Below are experts of layer 5 (counted from 0) of a mixture-of-experts language model. Rows are named router (the router's row for the expert), down (a neuron's output weights, with its number) and show model dimensions 0-223. Each number is 128 + 32 x the weight over its row's rms, rounded and kept within 0 to 255.
Before each expert's rows: "comes before" lists some tokens at least twice as common just after its tokens as in all text. This comes from a sample of Wikipedia text that the model never trained on. Tokens count by the router's weight.

# expert 20
comes before: "|", "-", "=", "The", "In", "\n\n"
router [132 166 143  85 176 162 138 154 110 172 124 130  78 109 148 137  47 111 157 155 139 115 163 148 176 146 114 159 133 116  79 100  77 174 154 123 149  90 129  99 197 134 100 131 137 134 106 142 107 143 154 118  97 140 123 138 135  99 126 136 163 123 181 158 121 134 156  69 156 167 109 153 133 102 101  81 109 157 145  86 145 128 148  80 116 140 119 169 109 133 158 164 124  96  98 168 135  99 120  87  96 125 145 189 189 168 126  73 152 112  78 109 102 106 117 126 113 147 179 148 141 126 129 136  85 108 118 117 121 124 233 133 112 142  86 107 130 181 143 173 119 148 106 138 134 118 125 168 106 127 129 140 132 169 185 114 141 124 158  91 106 142 149 168  88 151 140  83 150  49 120 153  75 177 177 126 144  68  73 129 122  98  88 112 162 126  84 138  76 174  59 123 104 121 111 191  87 158 115 107 119 127 106 166 130 139 141 165 136  54 192 129 137 168  97  90 149 131  32  87  46 123 127  63]
down0 [119  94 135 225  84 102 133 165  99 166 154 147  93 150 110 138  86 102 166 110 123 100 184 149 100  76 130  85  78 128 129 162 124  94 175 128 130 160 145 100 116 110 139 150 175 185 115 134 122 153  67  94 131  89 152 117  85 115 118  91 178  73 125 183 113 118  90 133 132 108 131 131 184 151  73 155 127 140 127 179 131 171 166 117 136 124 101 142 155 128  88 107 182  79 181 125 123 107 108 135 160 194 171  99 215 156 173  52 119 120 152 129 132  86 107 150  86 159 121  78  81 127 132 118  44 131  72 183  92 108 207 152 153 107 114 132 112 125 165 133 123 128 116 150 132 166 132  89 110  67 151 157 148 108 159 101 144  59 124 115  91 127 119 161  94 142  84 111 181 137 126 121 145 144 104 104 113 115 131 110 100 172 114 127 180 158 147 139 142 132 127 122 168 133 170  73 138 138 108 137 129  63  87  68 105 108 104 120 198 155 123  99 153 125 132  81  99  85  79 154 141 110 139 167]

# expert 34
comes before: " to", " the", " by", " in", " a", "ing"
router [135 124 141 122 147 120 138 126  72 122 157 115 111  85  87 128 124 145 118 188 129 103 149 146 149 150  89  72 127 143  65 135  91 120 163 110 139 116  86  71 134  98 124 179 119 158 168 141 133 155 134 149 140  73 177 146 178 144 146 141 114 140 138 102 128  91 200 112 187 121  95 156 138  88 168  67  74 140 124 112 105 112 119 154  91  55 155 121  61 140 120 165 118 188  74 135 165 133 185 110 140 134 183 121 122 105 121 135 115 103 115 161 120 114 119 113  77 130 159 186 150 132 112 106  71  63 116 153  59 147 170 149  70 117 127 124 102 183 105 113  79 120  63 192 122 113 136 134 144 116 137 105 171 111 143 122 164  84 125 117 120 176 172 106 127 143 225  78 141  69 110 134  82 131 109 197  81 111 135 196 112 113 114 176 138 159 111 135 168 154  96  51 115  80  94 164 107 103 137 114 116  98 122 149  91 153 122 119 160 147 144 128 107 128  88  81 125 136 107 126 114  72 176  74]
down0 [122 128 109 156 183  83 155 163 102 128 130 164  98 136  93 108 184 130 160 188 108 141  68 146  88 145 167 112 105 161 115 116 130 156 125 133 124 149 102 128 141 109 124 148 123  67 119 135 167 113 136  93 157 122  98 178 103 158 158 165 174 116 124 189 165 183 140 182 204 101 177 135 133  51 115 160 129 116 133 117 152  93 144 111 135 159 121  95 156  46 106 185 105 147 164 179  96 142 120 148 102  99 134 129  46 123  76 109 102 165 117 120 158 161 110 125 112 157 116 142 104 123 152 124 202 172 162 170 160  82 139 154  81 108 117 122 106 198 134 127 146  87 137 125 172 136 201 143 196 122  94 192  78 140  82 149 110 118 138 117 120 126  44  78 138 142 165 151 121 138 157 112 124 125 142 146 162 185 167 151 100 110 142 139 112 136 160 143 111  88  48 100 133 160 103 137 133 140 157 111 152 163 178 149 135 178 165 155 171 148 217 145 124 160 167 121 104 121 101 160  85 115 141 121]

# expert 51
comes before: "=", "-", "\n\n", "\n", "The", "In"
router [148 141 144 125 147 143 162 164  93 199 109 136  97 123 132 159  86 150 147 105 164 130 112 101 164 176 106 127 119 127 104  53  85 128  98  89 152 121 118  96 137 114 140 131 118 162 135 118 155 145 144  60  80 140 137  84  99 180 149 146 183 156 170 112  87 110 120 135 136 143  81 161 137  95 121 118  91 157  61 109 128 178 131 158 116 143 197 163 103  85 136 181 130 140 137 155  90 147 119 177  77 120 156 148 131 153 120 105 150 106 108 123  84 102  92  85  69 165 144 137 151 128 149 117  83 142 115  74 109 168 175  71  98 165  94 112 138  97 147 175  96 162 117 153 118 128  86 167 111 140 157 150 117 134 159  86 156  78 111  92 106 111 145 135  85 177 144  92 129  89 183 121  72 159 132 140 121  94  90 164 165 111 114 124 137  92 114 187  90 193 124 129 168 125  69 163 138 119 202  95 155 169 114 173 151 155 148  80 101  58 166  88 146 225  83 121 142 128 117  96 153 134 112  45]
down0 [104  75 119 170 118 133  81 134 140  98  90 166 110 120 139 139  97 164  77  92 155  66  91 116 180  89 119 154 148  86 144 118 117 158 157 179 137 182 134 120 100 137  91 101  97 153  68 132  77 149 155 117 177 173 133 131 120 161  57 128  83 123 103 132 130 124 125 192 157 158  92 138 129 197 141 149 166 142 176 148  73 134 165 129  88 105 118 164  89 186 133  62 126 157 183 100 124  88  81 102  97 119 105 123 120 171 125 128 151 134 101 147 174 102 167 148 151 174 110 167 144 108  85 106 184 112 123 123 150  50  68 103 145 153 131 126 167 113 130  96 147  75 176 111 157 128  84  69 108 129  97 209 119 176  91 121 105 103 105  80 134  77 127 169 116  86 146  74 136 125 100  67 158  88  92 109 126 120 138 114 169 135 120  96 112 153  67 131  74 162 119 132 124  81  71 154 153 155 168 106 122  90 119 147  95 115  95 130 162 129 106 134 122 118 186 100 138 150 158 129 183  76 145 102]

# expert 42
comes before: " the", " to", " a", " in", " his", " by"
router [139 137 154 114 128 122 111 138 104 152 142 169  78  87 111 168 120 134 108 119 170 121  98 102 125 143 100  85  98 160  64 137 103 132 144 119 141 145 105  89 159  57 104 189 139 160 171 178 143 174 132  55 120 147 146 113 148 114  85 162 135 125 193  94 120 179 152 127 147 106 129 177 111  75  61 134 107 135  68  77 174 103 170 151  96 105 115 147 127 137 125 165 113 196  65 153 157 126 190  97 113 140 166 147 175 169 177 131 150 138 123 112 127 117  66  71 156 156 163 163 127 130 120 135  97 109 180 186  80 149 205 140 103 154  90 122 149 174 115 200 137 169 133 180 142 135 106 181 107 124 178 124 136 128 122 147 168 107 113 165 111 158 127  81 152 155 201 131 160  84 147 154 130 151 130 152  96 125 117 145 106 112 119 111 150  91  98 123 110 152  71  55  73 100 105 136 125 154 181 123 172 115 127 169 133 160 146  96 131 147 169 142 173 138  83 120  76 108  92  76 104  84 141  94]
down0 [102  82 121 172 123 173 152 162 121 110 129 110 119 112 131 160 125 165  76  72 161 119 149 102 104  92 132 144  49 126 135  93 112 124 130 143  52 132 118 151 116 175  85  99 120  71 111 183 170 105 184  80 122 137 172  97 110 152 103 159 153 142 102  81  72 146 119 204 147 131 143 119 136 190 148  84 127 173 134 122 129  74 176  93 129 137 166 141 106 143  97 126  63 118 123 110 155 139 105 112 134  93 153 188 152  91 141 120 138 123 156 161  72  72 123 145 141 123 102 124 113 107 127 141 125  89 192 102 170 216  90  91 131 128 122 151 150 173 103  88  91 130  85 224 151 137 157  95 102 131  99 142 145 136 139 127 165  85 116  98 164 152 117 151 127 130 120 149 154 164  88 142 173 168 112 178 111 149 118 127 112  99  94 153 118 141  85 102 133 121 149 132 137  92 133  80  79 188 174 124  99 122 146  25  97  98 125 141 168  80  65  99 139 114 141 143 162  82  85 148 162  68 158 138]

# expert 6
comes before: " |", ".", ")", "%", "–", "°"
router [134 149 157 144 138 129 108 169 112 149 145 112 101  80 110 211  65  75 141 119 159  97 114  70 139 118 114  89 144 147  94 101  89 212 132 147 134 113 109  79 213 108 105 146 150 158 157 154 114 129 113 134 120  70 119  76 160 132 144 179 124 136 116 115  91 137 119 130 149 126 112 115 164  75 151  68 108 127  95  76 181 115 147 120 125 141 132 128 118 145 136 152 125  90  56 103 171 148 181 130 102 151 207 131 134 193 125 138 136 126 154  86 107 108 157 124 114 166 168 145 123 120 100 119  91 132 159  94 108 113 194 122 112 123 102 126 124 181 169  89  70 127 113 122 100 137  99 112 126 148 128 100 140 132 170  64 126  84 182  95 100 170 159 101 149 180 137 108 176 126 145 197  95 153 193 187  76  64 124 124 136 123 119  88 101 122  98 174 103 101 126  77 137 104 153 115 146 117 189 125 109  88  91  99  74 120 125 130 184 102 146 102 181 168  59 100  91 117 140 102  89 123 189 110]
down0 [143 154 167 123 136 166 158  98 199 115  76 132 132 111 151 141  36 161 127 177 123 164 185  85 165 138 103 114 126  46 126 129  98 164 166 168 166 121 133 148 164 107 194 133 139  97 109 151 126 126 150 115 205 165  90 108  75 148  91 112 112 111 170 163  81 141  89 174 117 161 102 183  82 126 182 166  51  74 141  97 109 136 171 158 161  81 180 213 147 132 129 135  79 113  95 126 116 163 143 140 143 125 117 143 111 193 108  57  99  73 103 123  87 136 120 127 141 135 140  87 130 124 147 106 138 109 108 102 106 121 142 149 142 161 169 133 203  78 109 143 139 126 151  92 123 116 160 120 125  82 118 147 141 172 135 119 159 121  85 131  88 130 143 137  87 121  72 117 115 138  80 170 150 122 152 114 120 227  87 157 142 144 144 148 105 185 109  99 154 119 107  71 105 117 137 128 111 105 125 159 118 215 135 114  93 105 130 158 130 194 135 135 132 108 172 111 150 152 143 131 169 143 125 135]

# expert 22
comes before: "\n\n", " The", "=", " In", " He", " It"
router [186 114 161 191 154 167 109 146  69 152 132 157  75 104 150 145  81 105 111 145 162  83 100 104 150 110  85  73  88 127  71  74 155 204 174 118 152 128 121  63 167  62 174 133 155 113 122 134 139 198 163 113 145 145 144 146 101 161 159 116 174 115 167 130 128 142 145  93 146 115 115 143 164 103 139 118 137 167 133  38 104 124 150 119 137  91 129 158 121 165 111 154 131 123 107 201 144 108 112 145  88 176 156 130 110 119 191 117 171 137 110  94 140  89 118 122 123 153 111 139 172 185  98 117 105 114 103 161 125 160 141  68 107 128 106 120 130 169 149  90 105 123 100 147 113 113 112 171  60 142 126 129 160 128 171  58 141 111 103 124 128 134 162 104  93 135 122  89 149  77 186 185 142 149 129 151  89 136 104 138  95 152 142 146 125 109  65 164 118 164 110 104 113  93  94 136 110 133 185  71 137  85  92  99  81  85  93 152 147  85 145 107 106 186  88 113 104 143 125 129  76  55 180  61]
down0 [117 150 128 161 140 168 129 161  75 114 115 113 125 103 104 141  80  96 112 122 177 141 119 147 129 142 100 136 158 130 151  79 156 125 101 152  79 142 114 138 200 135  49 130 129 107 140 151 113 108 174 122 131 163 159 154 100 170 104 119  98  98  69 168 126 106 187 116 171 122  74  97 150 139  88 149 136 168  98  96 142  48  83 150 133 150 116 143 131  91 105  92 143 116 141 135 178 150 119  66 221 119 110 175 123 135 133 151  93 137 139 187  79  96  90 107 126 115  67 133 168 132 161 156 114  86 146 120 152 145  97  58 143 185 104 112 108  96 107 149 139 103 163 124 137 146  92  99  93 187 166  83  97  63  75 128 166 110  87 119 112 157 139 140 141 179 129 143 120 124  94 152 141 108 130  92  65 125 186 182  75  59 195 125  28 137 183  84 148 106  97 123 129 113 113 147 166 164 126 154 119 104 126 131 159 127 117 105 173 146  99  97 148 116 177 147 154 127  89 182  98 159 148 146]

# expert 31
comes before: "s", " to", " in", " of", " and", " a"
router [122 144 134  94 158 179 168 151 114  92 145 146 117  66  68 142  77  78 105 133 168 109 156 113 137  97 103  90 132 118 110 131  80 130 137 146 182 128 104  91 164 150 149 156 164 157 133 132 106 127  72 140 107 104 136 132 152 183 151 177 132  85 131 122  75  72 166 129 195  99  73 137 178  88 172  97  87 140 111 119 106 172 124 161  86 120 193 148 102 124 147 161 124 152  84 127 167  96 166 114 139 142 129  99 180  94 153 128 172 121 170 151  96 112  68 176 147 138 135 172 135 119  76  88 106 104  62 110  85 133 131 135  86 156 139 118 109 111 114  87  82 119  75 139 117 179  73 148 152 146 125 114 117 150 135  98 180  80 169 121  73 162 163 119 152 160 132 135 170  60 116 121 121 132 142 123 109  94  72 150 102 134 193 140 210 100  98 154 143 126 157  72 155 172 129 142 147 128 170 128  89 129  46 131  92 120  81  88 184 123 151 103 107 135  87  69 132 136  85 145 123 117 179  83]
down0 [190 157 147 144  91 137 186 129 112 147 100 139 105 109 155 113 123 172 158 142 106 160 211 131 147  96 145 177 144 136 117 185 132 158 123 113 117 183 122  94 152 129 147 133 145 116 164 106 144 170 161  61 170 122 132 161  86 157 114 100  77  90  58 146 121 129 142 144  96 201 143 153  89  86 155  51  89  97 156 116 127 157 138 103 163 149  68 136 135  81 121 162 137 117 123 123 124 135  95 142 142 112 172 171 148 140 199  75 135 120 103 132 122  82 128 150  80 152 182 132 107 126 136 195 128 158 141 136 153  89 122 156  82 130  83  43  75 140 194 124  57 161 184 118 132 122 159 156 145 131  82 165 146  84  59 107  91  51 157 113 119  84 130 117  91 108 167  86 170 108 141 144 145 137 127 130  85 212  75 111 148 132 116 161 117 144 139 144 123 131 133  93 120  99 124 203 152 131 142 157 138 145 121  61 168 119 148  68 153 135 121 129  68 149 124 145 100 131 104 121 134 124 126 127]

# expert 15
comes before: "\n", "  ", " 0", " 1", "|", " 2"
router [150 128 112 145 128 144  75 137 144 147 118 127  96  59 162 180  71 130 108 172 150 117  89 103 192 150  85  78  76 189  69 142  90 128 117 160 143 172 112 126 183 135 118 135 157 148 148 162 161 130 117  95 110 117 122  99 130 155 107 103 189 124 117  86 133 177 181 121 184 186 121 153 143 121  96  94  64 136  86 117 169 138 157 142 137 118 210 158 123 119 152 172 124 117 100 156 117 146 137 143  92 172 168 105 170 108 125 118 161  75  81 143  90 141  96 126  54 126 160 148 174 178 100 139  71 141 149 118 142 161 168 130 109 189 115 153 173 202 151 153 140 120 105 163 120 128  78 131  86 109 157  99 119 139 172  68 129 101 147  87  89 151 183 131 165 120 106 117 188 104 120 175 120 163 120 107  83  77 105 135 107 152 125 129 144  90 142 144 138 135  73  70 190 111  89 140 150 158 184 123 159 147 121 114 117  97 125 116 141 129 174  93 133 186 139  75  83 127  69  92  95 164 143 128]
down0 [133 169 108 120 179 124  89 114 176 104 114  99  93 162 167 126 150 123 156 118 114 120 134 147 106 155 170  84 133 145 146 110 135 125 110 144 167 126 149  72 108 120 155 173 168 110 141 106 130 108 164 142  97 145 135 136 147 115 138 136 105  88 186 143  73  84 154 151 137 122 152  72  98 136  94  89 165 147 139 207 185  80  94 168 129 111 121 130 141 150 116 123  98 166 110 135  72 123 164 125 152  63  84 161 148 181 116 100 115 113 119 183 138 137 121 105 105 174 136 114 165  79 155 127 152 104 123 128 180  93 138  76 137  67 136 178 115  85 129 127 130 158 149 122 184  91 148 213 154  99 129 131 125  87  99 196 158 134  81 104  89 153 141 107 102 112 142 165  68  99 116 124 105 139 170 134 168 128 159 137 107 175 154 190 115  88 170 196 174 100 106 107 166 108 124 132 112 126 132 151 132 121 220 138 152 178 156 120 120 182 148 132 123 166 224 149  85  66 143  98 165 186 129  51]

# expert 12
comes before: ":", " |", " of", "s", " by", " ="
router [180 131 147 120 170 164 113 171 103 233 130 139 111  84 117 150 100 126  79  79 159 110 120  75 108 119 138 100 138  96 118  97 113 132 182 136 140  96 125 110 182 136 110 171 155 132 155 146 164 147 120 142 147  70 113 101  99 158 122 146 132 163 116 135 149  74 120 110 134  91 109 149 158 153 139  51 101 211  61  85 192 123 101 134 100 124 157 134  28 139 116 172 118 149  95 185 112 138 112 133 119 109 138 122 163 135 125  74 185 160  97 184  39  82  84 137 129 123 156 132 158 131  83 141 106  96 110 146  41 150 159 105 140 165 117 117 137 158 144 187 105 178 119 162 117 120 100 130 144 118 162 112 147 174 167 101 169  81 129 135  84 123 117  86 114 141 214 117 184 104  98 127  85 148 120 112 108  79  84 133 138  99 127 102 132 129  97 157 140 168  98  90 128 135  75 137 133 133 127 117 172 129 113 118 145 151 166  97 104  88 141 108 156 180 109 106 128 197  99 100  78 132 151 105]
down0 [136 124  82 114 159 135 173 174 109 134 156 112 114  97 143 147 201 113 169 115 140 138  81 134 134 139 140 116 129 108 183 131 152  89 102 152  93 140 132 134 131 167 175 165 105 154 157 141 144  86  85  90 133  98  97 160 145 140 140 121 165 133  67  86  99 130 144  38 117 150 154 114 216  58 138 101  97 110 113  99  85 129 110 125 125 131 211 145 169  99 148 168 165 161  73 130 105 139 142 208  83 173 132 152 115 137 131 132  64  43 110 209 143 132 119 107 115 115 116 135  74 180 174 116 173 137 100 139  91 160 174  97 147 143 118 153 144 144 108 151 136 108 117 177  81 143  75  71 113  74 106  77 156 124 120  81 137 102 144 171 165 193 160 118 102 128 148 114 143 152 198  89 145 139 181 116 139 141 162  93 130 118 155 135 106 175 126 124  90 137 153 118 149 173 126  68 150 173 145  80 148 129 118 118  94 135 125 132 177 156 117 113 149 132  72 171  71  76 134 166 128 120 108 141]

# expert 21
comes before: " |", ".", "|", ";", "-", "–"
router [132 126 127 166 160 156  83 243 126 157 109 157 113  54 103 194  88  98 140  91 122 103 140 117 167 126  91  85 100 153 111 143  89 164 159 165 170 140 131 114 171 139 154 163 169 122 103 164 163 141 134 142 158 125 121 116 109 136 105 130 124 155 147 120  89 101 167 131 157 108 119 126 151 108 112 105  65 156  66  76 163 113 185 151 124 143 149 128 101 156 165 179 164 100  99 151 177 128 176  85 121 130 142 150 144 130 123 144 143 132  75  83 117 120  80 135  88 133 164 192 172 173  99 125  98 104 124 151  53 126 200 157 109 159 122 126 141 153 171 120 113 128  85 167 140 138  64 117 121 105 127 131 150 174 148  64 168 103 132 111 104 119 168  64 145 130 149  84 220  84 101 153 116 187 184 117  77  89  82 168 120 131 149 110 184 129 123 126 150 177 121  99 167 159 132 211 127 111 123 144 151  95 123 139 126 137 120 129 172  72 127  95 143 198 142  90 110 140  88 128 108 116 136 133]
down0 [101  91 114 129  98 125 192 113  99  65 135 130  97 153 139 109  95  80 150 135 138  93 155 158 146 112  96 136 111 111 113 116 174 190 112 114 148 194 115 191 125 113 142 164  99 191 173 138 111  57 112 121  68 124 122 146 129 177 107 135  70 154 131 157  74  45 165  79  94  79 155 200 195 125 182 143  92 155 128 144 112 154 111 108 126 101 142 150  86 152 141 150 114  72 130 175 171  80 107 110 139 146 129  65  75 184 155 111 165  83  87 128 131 123 129 119  98 115 118 142 116 119 131 133  64  79 125 155 176 104 157  89 125 185  91 167 106  88 101 167 122 110 141 138  94 128  67 103 139 131  97 110 105 146 130 141 189 141 125 158  91 112 146 127 115 152 124  85  93 151 127  84 111 142 111 114 199 135 136 162 139 106 144 129 134 124 113  79 154 139  92 142 138 150 106 121 118 219  99  78 133 178  76  71 147 144  47 152 115 145 142 129  89 163 181 118 136 124 106 144 148 135 121  82]

# expert 29
comes before: " |", ".", "–", ";", ",", ":"
router [156 101 111 164 141 119  73 181  85 175 118  92  96  80  99 155  55 120 166 108 174 105 122 141 157  92  85 109 130 112 130  98  97 135 169 135 131  76 122  71 208 124 126 130 170 131 158 189 142 160 119 136 119 104 129 116 131 119 118 174 115  84 126  92  90 165 179 127 140 115 121 102 153  94 118 131  90 170  88 117 159 126 191 150 123 166 118 163 118 118 142 169 144 111 115 195 143 102 162 138  87 120 187 184 120 114  97 115 134  70 130 110  94 122  65 134  90 127 106 164 162 145 137 140 120 103 115 114  60 132 208 142 113 183 136 126 160 149 170 115 139 147 103 168 100  96 107 110 111 116 153 162 133 189 139 104 163  86 143 118 111 123 191 140 127 131 160 105 234 107 151 106 105 205 152 115  96  76 132 128 102  73 125 107 115 122 131 146 130 157 139 105 193 115 125 198 118 132 137 137 159  59 133 169 135 153 139  72 212 109 134  89 186 189 175 122 124 141 128 109 123 113 131 134]
down0 [140 142 145  99 150 159 171 128 102 117  86 136  82  74 161 111 116  80 123 162 130 148 184 102 143 122 116 202 132 181 133 153 147 163 136 134 127 176 115 126 144 128 166 111 131  91 165  97 166  61  98 118 212  95 124 121  80 116 126 106  83  63 158 150 140 167 101 131 149 181 151  78 102 177 128  98 173 164 137 182 204 126 176  83 151 217 130 153 155 127 109  90  92 169 101 165 131 113  86 132 122 158 134 118 155 114 146 140 133 121 159 137 110  91 104 160 119 164 150  94 104 104 112 146 110 126 164 112 182  88  98 157 145 122 149 112  59 158  66  71 186 120  76 127 102 143 176 133 163 135 153  77  95 122 169 100 146  77 140 121 118 156  87 134 184 139 116 141 167 136 164  54 119  96 187 144 101 157  85 106 139 145  98 137 149 143 107 124 121 146 116  99  78 185 119 156 145 131  97 119  99 118  93 102 142 100  98 132 142  96 185  75  90  55 168 143 125 123 105 106 171  94 129 157]

# expert 49
comes before: " |", ",", "\n", " (", "s", ";"
router [170  69  93  92 193 155 143 202 138 172  62 150  37 115  96 182  98  98  78 140 158  72 135 142 168 130 111  73 115 180 124 119  69 129 167  77 133  98 110 116 158  78 160 167 194 141 144 149 138 127 111 135 108  94 156  94 133 118 128 152 142  94 102 144 100 178 184  64 122 151  91 150 141  86 117  84 102 164 111 107 149 152 160  95 139 115 150 134 113 153 120 177 192 136 112 129 218 157 108 149 123 183 142 141 150 166 174  97 136 114  51 151 109  70  99 113 109 149 135 128 171 210 138 134  91  97 109 150 124 125 162  91  93 140  71  86  89 118 150 149 131 113 113 144  70 140 156 121 112 137 146 155  79 190 125 108 132 130 127 136 125 113 179 111 151 109 129  98 152 105 133 143 128 135 192 139 134 112  99 173 178 136 126  87 126  95 137 143 120 169 143  89  90  77 112 112 101  90 141  98  91 106 109 104 102 132 111 106 153  88 171  88 143 192 131  94 130 136  88 119 100 124 146 140]
down0 [138 157 140  87  98 144 117 123  57 142 137 144 139 169 109 135  69 127 135 118 128 142  89 142 137 182 104  96 112 128 107  91 161  84 136 146 110 147  87  23 107 132 169 168  58 155 156 102 159 110 132 171  79 177 164 129 173  98 125 115 134 135 137  87 141 111 139 151 141 133 176 174  84 123 218  69 108 141  75 151 147 121 104 142 144 142  89 113 105 215 125 140 128 132 168 142 137 139 124 135 103  82 142 126 137  97 134  52 174 165 134  99  77 132 105  98 161 165  73 129 111  99  97 101 155 148  94 121  99 108 162  78 175 101 154 138 176 118 150  90 104 131 170 146 122 156 106 105 102 121 180 150 164 106 109 148 120 100 171 144 145 124 127 167 171 115 183 114  70 123 135 148  89  99 168 203 131 121 166 123 170  96  85 106 117 141 136 154  72 147 108 145  94 157 138 156 123 129 172 144 203 102 153  67 166 158 172  97 199  53 115 111  98 114  95 131 135 165 129 146 151 173 143 136]

# expert 18
comes before: "\n\n", "\n", " The", "  ", " In", " He"
router [155  98 121 209 147 166 105 134  91 178 132 128  78  95 155 148  69  89  94 168 151  69  76  70 193 109  92  78  85 153  59 134 154 165 143 132 150 141 125  95 165  95 157 159 196 137 114 188 160 201 138  99  94 148 141 131 107 169 123 108 158 112 161 114 124 134 153 107 137 122 122 209 173 107 119 145 107 170 141  68 135 140 137 129 143 118 175 159 108 172 100 170 133 119 122 197 158 122 114 165  92 175 161 123  92 107 161 104 197 107 129 106 133 110  93 138  87 153 118 135 184 177  98 110 110 125  98 150 136 160 142 110 111 135 128 145 124 177 149 131 131 115  86 174 119 122 101 153  69 133 142 113 170 138 162  43 144 108 137 117 117 145 161 117 133 113  96 105 126  95 165 187 152 164 123 143  66 116 120 120  71 144 113 127 124 118 106 130 141 168 108  95 136  79 122 140 124 148 201 117 179 112 120 104 117  89 116 138 140 100 184 129  92 197  80  95  95 132  83 111  75  75 163 109]
down0 [167 101  93 125  95 132 109  81 121  86 145  92 107 132 137 166 132 157 125 122 166 142 112 152  87 144 125 168 134 174 167 170  57 142 161  87 124 126 150  72 145 192 187 147 120 135 116  77 114  97 143 112  96 103 117 125 131 118  88 138 151 151 136  75  87  83  78  62  97 151 192 144 151 129  83  66 168 117 137 152 121  72 150 149 131 111 183 129 153 100 131 169 107 120 148 163 107  66 133 147 152  94 120 199 105 135 157 100 162 200 155 144 147 104  72 157 131  87 155 160 117 159  62 133 150 124 145 100 126 176 140 154  60 107 123 148 133  95 126 120 121 109 176 113 140  65 135 147  97 131 140 177 159  91  72 152 133 106 139 108 129  93 119 139 150 112 132 148 122  95 178 156 114 212 159 176  91 155  93  90 158 206 133 142 166 122 101 141 108 146 178 112 105  71 139 184 114 146 180 188 150  83 151 185 110 162 143 128 151 171  99 159 117 114 130 167 102  93  96 140 140 162  90 166]

# expert 9
comes before: ",", " of", "s", ".", ":", " in"
router [111 171 133 169 159 164 144 133 111 187 171 148 105  86 117 133  31  89 131  89 145 125 113  46 121 148 137 107 107 113  90  80  98  95 163 116 203  63 133 158 106 130 181 171 155 189 119 172 149 133 157  99  93  51 102 148 152 156 118 142 188 155 101  76  66 142 154 111 142 129 119 110 150 126 124 133 102 143 111 116 130  89 120 124 105 140 140 171 100 162 137 164 103 103  75 203 123 147 115 170  77 179 149 119 115 136  89  33 158 168 143 149 100 139 127 108 107 143 157 162 118 146  93 116  82  38  82 152 110 135 131 126 106 164 100 125 173 139 143 147 117 123  72 162  93 152  78 143 121 124 132 108 141 102 153 102 186  71 118 119  96 126 185 146 149 193 156 136 132  99 119 130 147 144 201 100 138 110 137 131 114 105 127 122 165 125 100 102 136 156  98  58 180 116  93 136 131 124 140  94 101 109 153 169  63 145  78 145 161  96 171  94 124 153 129 100 127 146 101 113 102 134 154 115]
down0 [ 85 129 104 183 139 133 175 123 140  77 132 100 138  78 152  92 108 116 140  87 120 140 155 114  75 127 126 155 153 148  83 128 160 156 110 100 103 106 140 163 206 171  78 161 108 102  70 147 137 134 126 142 185 136 120 156 102 127  41 106 182 143 101 139 116  78 111 100 128 128 104  50 176 139 110 164 118 166 170 114 175 143 131 116 124  95 129 126 140 198 161  90 142  49 136 157  94 150 181 117 104 113 148 173 135  73  93 115 129  60 136 157 145 164 116 143 106 161 146  78 104  97 142 158 111 117 140 124 110 143  42  83 102 123 172 110 148 142  98 179  96 192  83 106 147  76  87 129 126 155 119 150 126 119 113 126 114 103  95 135 152  66 116 125 111 123 126 128 167 138 138  90 125  93 192 164  84 139 128 116 141  88 156 108 128 152 124  94 176 137 145 118 106  85  86  87  84 115 171  59  91 145 129 114 171 133 117  53 157 157 121 149 152 121 170 114 197  93 141 127 172 182 144 187]

# expert 59
comes before: ",", " |", ".", ")", "–", "\n"
router [146 178 141 152 136 146 129 146 108  97  93 115  94  47  98 117  58 101  88  69 155  75 100  59 157 164 127 132 140 172  80 121  92 159 148 103 136 107  98 184 140 154 174 103 133 116 169 124 121 145 111 139 125  97 156 142 159 116 155 164 151 107 118 139 113 155 127 101 137 119 134 162 131 128 153  87  62 123 110 144 108  95 164  97 137  99 153 166  92 160 130 126 163 122 118 103 100 190 121 126  80 125 213 147 118 196 134  85 162  67 118 120 120 117 129 118 105 179 128 183 167 149  98 127 122  90 117 154  75 145 159 160  86 199 113 147 131 160 159 142 116 162  94 142 108 123 122 116 110 154 125  84 139 153 175 119 183  97 173 158  99 146 135  92 108  99 174  61 165  86 116 206 115 110 153 154  83 114  69 153 111 141 134 119 130 154 122 150 122 158  59  99  91  71 160 104 124 181 148  47 108 130 102 147  67 114 137 111 110 136 183 131 160 182  83  89 124 114 116 104 134  99 207 151]
down0 [123 140  87 102 163  60 101 120  71 149 196 194 171 126 119 126  78 103  95 130 144 107  69 163 167 136 156 176 130 171 163  92 124 117  83  92 147  99 104  99 126 150 136 128 101 160 156 106 103 111 114 117 112 151 111 153 127 166 144  99  61 165  79 176 126 158 101 172 132 134 128 147 132 173 197  91 131 148 137  85 103 112 131 136 196 132 103 123 182 135  80  93  62 131 175  93 119 166 193 125 127 117 148  75  92 191 136 151 109 108  90  84 153 150 150 114  87 131 142 139 183 123 136 156 110 120 129 153 135 121 135 157  76 111 156 176 155 157 126  93 119 179 116 163  88  99 134  95 159  89 129  70 136  93 108 165 134 163 142 136 158 140  55 134  98 128 156 139 112  92 117  95 125 124 159 160 114 159 128 144 127 160 116 114 156 114 166 138  94  55 158 164  73 127 167  43  95 154 190 155 107 177 148 151  73 169 141 109 129 146 146 102  92 156 105 137 135 165 147  77  80  76 130 181]